config = dict(
    num_hidden_layers=8,
    hidden_size=192,
    n_experts=96,
    experts_per_token=4,
    d_expert=128,
    d_shared_expert=0,
    hidden_act='swiglu',
    moe_layers=[1, 2, 3, 4, 5, 6, 7],
    router_score='sigmoid',
    normalize_top_k=True,
    routed_scale=1.0,
    balance_loss=0.000106,
    balance_bias=True,
    router_bias=True,
    init_std_router=0.00811,
    lr_router=0.00227,
    num_attention_heads=2,
    num_key_value_heads=1,
    head_dim=96,
    vocab_size=10257,
    norm='rmsnorm',
    norm_place='pre',
    norm_eps=1e-06,
    positions='rope',
    rope_theta=1770.0,
    rope_fraction=1.0,
    qk_norm=False,
    attn_scale=0.102,
    tie_word_embeddings=False,
    parallel_block=False,
    init='normal',
    init_std_qkv=0.0567,
    init_std_o=0.0567,
    init_std_up=0.0567,
    init_std_down=0.0,
    optimizer='soap_variant',
    learning_rate=0.00435,
    lr_mult_qkv=0.7,
    lr_mult_o=1.49,
    beta1=0.95,
    beta2=0.99,
    lr_head=0.011,
    max_grad_norm=1.0,
    warmup_steps=200,
    schedule='wsd',
    decay_fraction=0.589,
    decay_shape='linear',
    final_lr_fraction=0.0,
    batch_tokens=131072,
    max_seq_len=1024,
    doc_mask=True,
    z_loss=1e-05,
    train_tokens=639500000,
    max_steps=4879,
    dataset='wikipedia_en',
)
Below are experts of layer 3 (counted from 0) of a mixture-of-experts language model. Rows are named router (the router's row for the expert) and show model dimensions 0-191. Each number is 500 + 50 x the weight over its row's rms, rounded and kept within 0 to 999. Numbers have three digits each.
Before each expert's rows: a language model's description of what the expert responds to. This comes from a sample of Wikipedia text that the model never trained on.

# expert 49
Indefinite articles a, an, A after is/was/as, plus biography words like born in "(born 1999)", his, her, played.
router:520553488455446522523437473537489573442525528520512597572521488498528520467503529450537520547526463546384548572524488514449499538539394525528538420486506464481455643478512523470531542450520527468556459511510624553485462390502510483505433469516407567519532540537479428587457518634542517499486576489449521487462469560520531527468459550559437417404470569559461481500519531549529436565436409475542500545485451387597549556523444562576483430473590515549538448559450397554493467563500538509493478431513499541438590529486492518470499542500397440575557576427468468517559476502450481550

# expert 8
Everyday common nouns just after the, a, his or 's, such as company, family, son, way, day, village.
router:499431482508517541509477517582501488490566544414526573463455543549504533558536575444471514588467608529424609516546519537487477460470425451480487534498516452472448500532720522542607466546448476500459572555449537594450535429512470477407471545385417579521474602533495512478419527507469436469522487491434544495440487486490542487467530521502446540580461384491491424520528442527463425550467463469518544510472497348500569535575484541484436580421529510543569469495511502542506497553495460523468514461560557571470431469468536433511458541541471548415518482452494534539534556504522531498

# expert 56
Opening parentheses and brackets after names or titles, introducing disambiguators, years, authors or glosses, as in (footballer, (1927), (aka.
router:512434535558457552552487440546573490449445467476541405514428454577544538482416467523469556570521479452516505585597552500447472518445525531474577491500565445529476501507469549556496507454480476503509484548527486547503414438507471457412462501483494595478439569566479554521458603474495470532464475479495547510410433479501414511430537615458427440468447520549600434496489402506400418516473524423510512504435431414501554556568522445549533505463565484488503510437494432600503525445542510575474485440476451556517642417442536543500520517517440539512574534545486589494587465505605510567

# expert 23
The word to after verbs like decides, began or used, plus that, would, not, can and pronouns in running narrative.
router:442551465502382522583483557468553487414570499415495466485487444598516492528390627562452495501536591487470500635544543569498487461462519543469467537487450436414414494474491553483461458460464544411505438480474521507395560469461521493447412430467496568575538485472498563596505530471499432450540533544535505540488380591475422574493559507545489569593429485508521473489540415496449546502492421475505525516464511467525549561553510556536532451518478529512552485592480567511573582460461511536500425408497452558413428455456490492489476523529436559472491532484506585530504465424473556522

# expert 60
Prepositions following a noun or verb and before the, a or his, such as of, in, for, on, over, e.g. part of, overlooked for.
router:410499443508458604458476503465591480372523500482508495535524527551543509555573533512460502549444535503555522612499479535433489552462424522445494548407506487488406519550479579528463402542525509476475460453524523529463473402477586487477467484476503481574514544555518505505415546524553501543525552505559517456425406601527520461456569553531465510420482455472504380514536482463466461525523485530474503440490393441523563516513482537532471461424538576565468416610420471488531451457624450517473500506428462513411489404502638549432516491543519500491460483477564535442594528545503611477

# expert 54
Capitalized opening pieces of words and names starting with a vowel or short syllable, such as Am, Ar, An, Un, e.g. Am-bassador, Har-rison.
router:519456535470484573427508547531603428509498594504476499505447516530528492574500531432587500529507524531420547572490457545448456501469410494488538452451495485339458534401529490496455519596449450436499517504449552511501485393523536424477488476476460489575536515457538471561420536524508480521515487432471549439476493485578364510435459553499509434496541503499474411579448515424491380469425455445505504527464574478502479598495500564576551503485434579506548481515542406538518618475574492548475428483442427518499558462409495501450434550536452507535457458478538629456556569454488536516

# expert 52
Joining words and symbols between names or items, such as and, &, or, plus Romance particles like et, de, la.
router:476466449490441550582468526449526417495488491447538472402413532531586510491499454484491568481515493561524507616529519545379463472502497573464528438476498442501497528579535516490475498623496489494518431510474545581414452430483557490463475516470504507556500473448566514535548534524557449543486554432452432483465437578559477508460591523497474539507386419501510487515571502509533411486399485462480598453466403471506521506553451534615550381563513510474497452593490528495553495529520481526476403520456505544432636515417453535527452506594491533492484532380540502519473463583601549541

# expert 29
Determiners starting a noun phrase, mostly the, a, The, an, this, its and their, often after of, in or to.
router:531537493418479514455404515472509519531527477522515505453506476608553509453443409504557600542480467563405494534534514499466411576546478582506493553471498472466443542482462488565575447523551502446449422500434651511411467426479465511465433524522476636479564593514560444560480551509548496541576653435489497424489467563462456442489554493528509483444464508489571431495578469531500447582428496463521514464478448419492520514544441512527507468456516538523373514534534458536466467468495571523508497469523593525371574484445535587479445535484443548464585504475496539458515443445568516487

# expert 18
Word-final pieces ending a name or noun, like i, o, er, an, often before a comma or bracket, e.g. Taipe-i, Sol-o, Allmending-er, linem-an.
router:475365519533493537522332487564525416436544430443504504539487508558486500468514451497510484443448530503483528486587483582499442543437471539431585506428416540465476436602530481474486458485472442503538458440476534604501552453544400479473430499527527410501516519579483443528472511458469515458478546521535476405455404516508451537463511606438418512437412398477554499428498525376480449561490485464553534505427431526547556518579499440519414467494500563529484512541504529565553525552492548557447421440520546491476486518478501540418555461578392411460547482476558471463483474470505544484

# expert 43
Pipes, dashes, heading equals signs and opening quotes at the start of table rows, list items, subheadings or quoted titles.
router:408509511535311509434465555517573439442590508430482521446466534524505552565480471483493583532538522511437505544486461515461402464439562455571490515472467467441481454485481509480415524496491487484498544499460506490465500500491428485346418519519404454533517547474590425502531527461561467606448547520513574457481489514549493478494552519566406528442489500591523481452536514475504482634479484483570507508523471397528629570525471511537444512520472502490442544568461485587555555539538468530452465503436432634449563468443527493530498574553548419564554536516502578504493556479572464493

# expert 19
Newline characters ending a paragraph or list item, especially the blank line before a new heading, lead sentence or list entry.
router:409484535424467546449551484525549556490501463534474454469476565570533502529533547509521482538466523580497490567582540585473410545514497480479529427469559485457430494479516552446534508531516585526525468466507512513450518441509523451451415513453514479610494571606579465504498579593492459577509554492534573433472498490491540451443559485546428543529483485549621505475503482554432512515477412420498515536470460513662464526582401438512458529437437528553607420558440508498492450513628548546517461450557479477489456514471494544448496569621478395567562464527514513546501410492562556486

# expert 13
Prepositions linking noun phrases, overwhelmingly of after King, part, one, state, and also on, in, by, among, under.
router:449467469533354658531479518469513530470468597472520497493539538532555494517551480495488474551501502464490604572565478537463419506476412527475499506388468506528466531574480519480508505527496463531451498455532479580459499454504513483444455524500497460526550532566563421548389513575521465618459694418479543503460457651470422470458579539436487562410429515523499419506490530446458374485538512534471528561457432433518520496530474455482490522473510571503415421534479502505481565437511495541481507545520476518461491470471552427467446498490483501535512489504626576484543427503487555506

# expert 15
Prepositions starting place or time phrases, mostly in, also at, from, during, near, as in born in, In December 2009.
router:481457456580495659594460464467536552468496508579546499479543490481538561507580411471558567531572442485495571564525522563478526483511473558402508523501554469467445536474475510517560530468519520421558497471432552520449526465478460476480384479498367480526481568523559577521409542545456519547535560494452482476434414589547555537608479511541463539537499429532508404512457451450510449544519485469514542576433477433561488631555472497494482481464520504526435476553476461540519532477570478544426495466437448587446532391491540414477454499514430548521552481456602495421475447424476548549

# expert 46
Sentence-starting pronouns and auxiliary verbs in biographical or descriptive prose, such as It, He, was, is, were, plus adverbs like probably.
router:432439485498517548505490552453455473518584477411453540628465420562454508537508476539480548488545521554529546512568551573523460504500470570498482480424501468457391532477622543549481532526513499489510508429517508511492575462504519478485498470501516577557552475482503606585532558459578354559511501455472615475466424533522460536358607589467459526579469509574458552489532496471453476581470458477510424493490555366544499549575488513528511482486513505633458524588529526575580559492511485542505447499489459649474556531462477556536494499466452517440546521476468516528519459447463540526

# expert 14
Single consonants or consonant clusters that begin or split rare names and words, e.g. r, n, m, c in Tranmere, Norcross, gubernatorial.
router:455559538548560561549490495478594501483494562504530406433454533518493595533532501482483514458487514610500525555559524570442438588495551487554511449399517476438518460464541501565437446517578576532484506636543530551345461492511543474402499530496546480508490543504467553579489528445538463543477537474418469535504482548536458592497579590558498474441410360500562474404540530531527472521472492427527604525506436455548480532545462541491523484410480576634522464565535505559550483459501548565478388513461529538503532431499455478508489560538458468519507519460507461531433474487584558497

# expert 2
Time words and adverbial particles that begin clauses, such as after, before, during, when, since, while, plus out, back, there.
router:495467537452504528439513500478528420385543459476460493442484463527483524459484554422488437493521534584405531589596442526436458495401386477504508470499552458446420518531494582563532427533431594446488499497412558535511502383490538484418487419358428499498485547577547548495537534457465546545476585452511543446460523465483500567421523567567414468505588431514454491545534422577418430483475469490539546446488538434538512588579474503508549483460461504567450504520482488538497517434569501518400519446521478504497561419450535461545432574564446562506443535454524522521502445485534557501

# expert 7
Word-ending suffixes like -ism, -ation, -ity, -ology, and country or continent names after the, in, South: Africa, India, United.
router:450530502516507516470453479443546508515515522500548437595502507590520567544515475484487523507486637536444502555501463524358449525410491545603529556412472447499487430578587541526452469426550497501409461571527571573430542512495544486449457533524509519507495477490491547535516500517535411505468500522469528431389505511449438596476543528488469528489482436461522454476525443480492489591473464517543512530498478450540558536554440561529389533474604545566506461452514485524473558608484499568467473531586524586494516486451658429540571529551508559428463385498516609476558508449592533481

# expert 61
Past participles and verb endings after was, were, been, such as released, held, used, -ed, -ing, -ated.
router:492472551494450497509431505437546498434551517490443414543483451482531499488527535463660548506510543520481526524543474578461423474373534568551474430447543462480483499585412532579574479513387473481504428516627547520454501316489499484429518416410548449455504529530464452554541475566422459512545527502520528396396513526455479466462531531500490470439496420485528493462539454554530466518470550481549511533445488385514539558546458507530466435470467570535528429580398408573478558556566489537467476561518459570481481527464549493465503516461463501507559491500476568437454485432498552506

# expert 41
Single lowercase letters or short pieces starting a word split into parts, such as b in besieged and s in sewers.
router:521510444489519512503479569564537472521510504497538479470459499520541584522484462532524614494576494625508515555453456519504404525445400576447465498454439453394446541482635546492522452564452559541556498515420509573437482416490491496467436486395505448489461537445542522501526505513523431558484591465524494507499501490510540525446602646465454482527508435547595495490547417524383497571490447397531550521490457533523575565517465526496479470509461508522525466521482432535573459396527413494501543503469494521344540543448471395583486489539456558491471560421493468491484427493559489482

# expert 37
Newlines, pipes and separator rows in wiki tables and heading markers, plus column headers like Notes, Votes, Candidate, Pts.
router:445517530467321485551398466442510467527469584468499522524534485462452588469474560396538537463513494485405531499520493535410468460398423522507545501519482426380480448520502527539458570514502447524498455471490562500480488453410454469461489415475403549595505538425581544519470525496462477547494541535531545436381493494541418521455610520565472540471505441495517481543494482435515507531459483427540526512463536496603532559530429510539510570517589561589405482501572547560547526585522514514499479557439512470450507483463563492448626505559448597563516515452544554517446481534505449533

# expert 30
Conjunctions, relative pronouns and clause commas that open a new clause, such as and, that, which, but, while, when, e.g. in which.
router:438482436479434520440500508533566523486527523494480565503473471538569488450440440517473563512525600607468581508619487549485443419531507493475532486438474477495320499570534502521482448545449438431471433484486521555457515364501560489425492469463554469504534546529500437476591543425506553438511519463454486476468434461417530626487561488527549469543463481457588470515499493582460414490492501478523607489461452444562549616544431551525450524487539524566562508520558508518498443471542439542530474532510494520381571448394501522468451591535484486526465541482493461444559450538611517545

# expert 20
Pipe characters that begin or follow the first cell of a wiki table row, often after a year, plus list dashes and heading equals signs.
router:498523458546479526461324612531521415492621531425480491483481521539536624552621509483525555519545535521447555537545473515478449494465522414513478492494542484464382490492467472491477501546526426467451401499500507489475524477524470487342446470526461444460482493547571431505473526440463498578497496506500605549465489487529500517484450496548450563451516512559465474417502480492455468581489542535562538519485481423521533578527503431559470477516501535543470529526408455607478610507583569521540446549561477573503553515455581537514511571533492426579443608463482587498511460487592478432

# expert 6
Short vowel-led word pieces right after an initial consonant, mostly as, us, es, ar, often in foreign names, e.g. Me-as-ures, Br-as-ileiro, Ha-as-an.
router:474474527411435574515478530535595463440542568463451525453365409591526543500509508504633512487488479492439507577433503538462435461474483467558557473511480437438447492495605483473491540434492417430510547480576517548465525469606529393452452515511507489535520565519590494542466570444488456514495475518519501490417452528517527507532526533541486478484427543434516494523431519461474505515488472500656555504425451505497469538546476431476579465470512491542456507469522504521466520504541486556435499448389570508357560479452529474365357467616475513530475528447566507468565492479469503443

# expert 50
Pipes separating later cells in wiki tables, separator rows like |---|---|, semicolons in result strings, and closing == heading marks.
router:546516493517423500596398482448573599486444509481556452484485577537509545508416504457528574506530491515492538604554528580440503524480460554526456432483546570498463550500521550484532579503444398427504554557471490527475502498517560458449332527423468544528472495544462524574492521493454540474522541462503497484484456560491535494441535539498516584546423510507559510512481441477475374495446440434530549490467474548520601580540476524585520483442559607597421410540529475526536628476544389531399468454473534475467515489455562484490567477508507568450536516358483547505534509450459502495

# expert 36
Commas between list items and before author years, plus = heading markers, semicolons, ampersands and braces, e.g. Williams, 1988; Animal cries ==.
router:471426399498460559591389466505551450510406486457488535412405481581541504452502456503542534454528470474491533534575558549431465483485498555483573515506448505518449554617495522470554491454447492407476486474461495538451493481535496493470484520468525547578429479544605535578450612555528484517501567408518487485436477548497481537427504514494469553549470461496552414469594496485495448489475510458553576529483524400558557533573541441593543414468535496488412404553394553561499553619503555525449476506463465572378570518477527496533461569509531528524580552430537514437537542552516497528

# expert 9
Heading equals signs, line breaks, sentence-final periods and sentence openers like The, Meanwhile, Throughout, plus taxobox colons after Phylum or Kingdom.
router:420512508478510524533447543556543570522590523441488459450446456466571532563515500414486495459465595530479498573547479546443478508466478552440474480387467442385519495478449535455498517472516524503414496485522547548507443457512549447476494501385477451575478526478543416509447544500509490632555523470395571443484473520489510500505539505553445505565545483450502385492553430385442455475454505488575518489465405413488487625584468599566357524479464570585458394543546553560501455584542499579427425464548533530463490541481474466503460510477509488515463483459528464499528446491567467471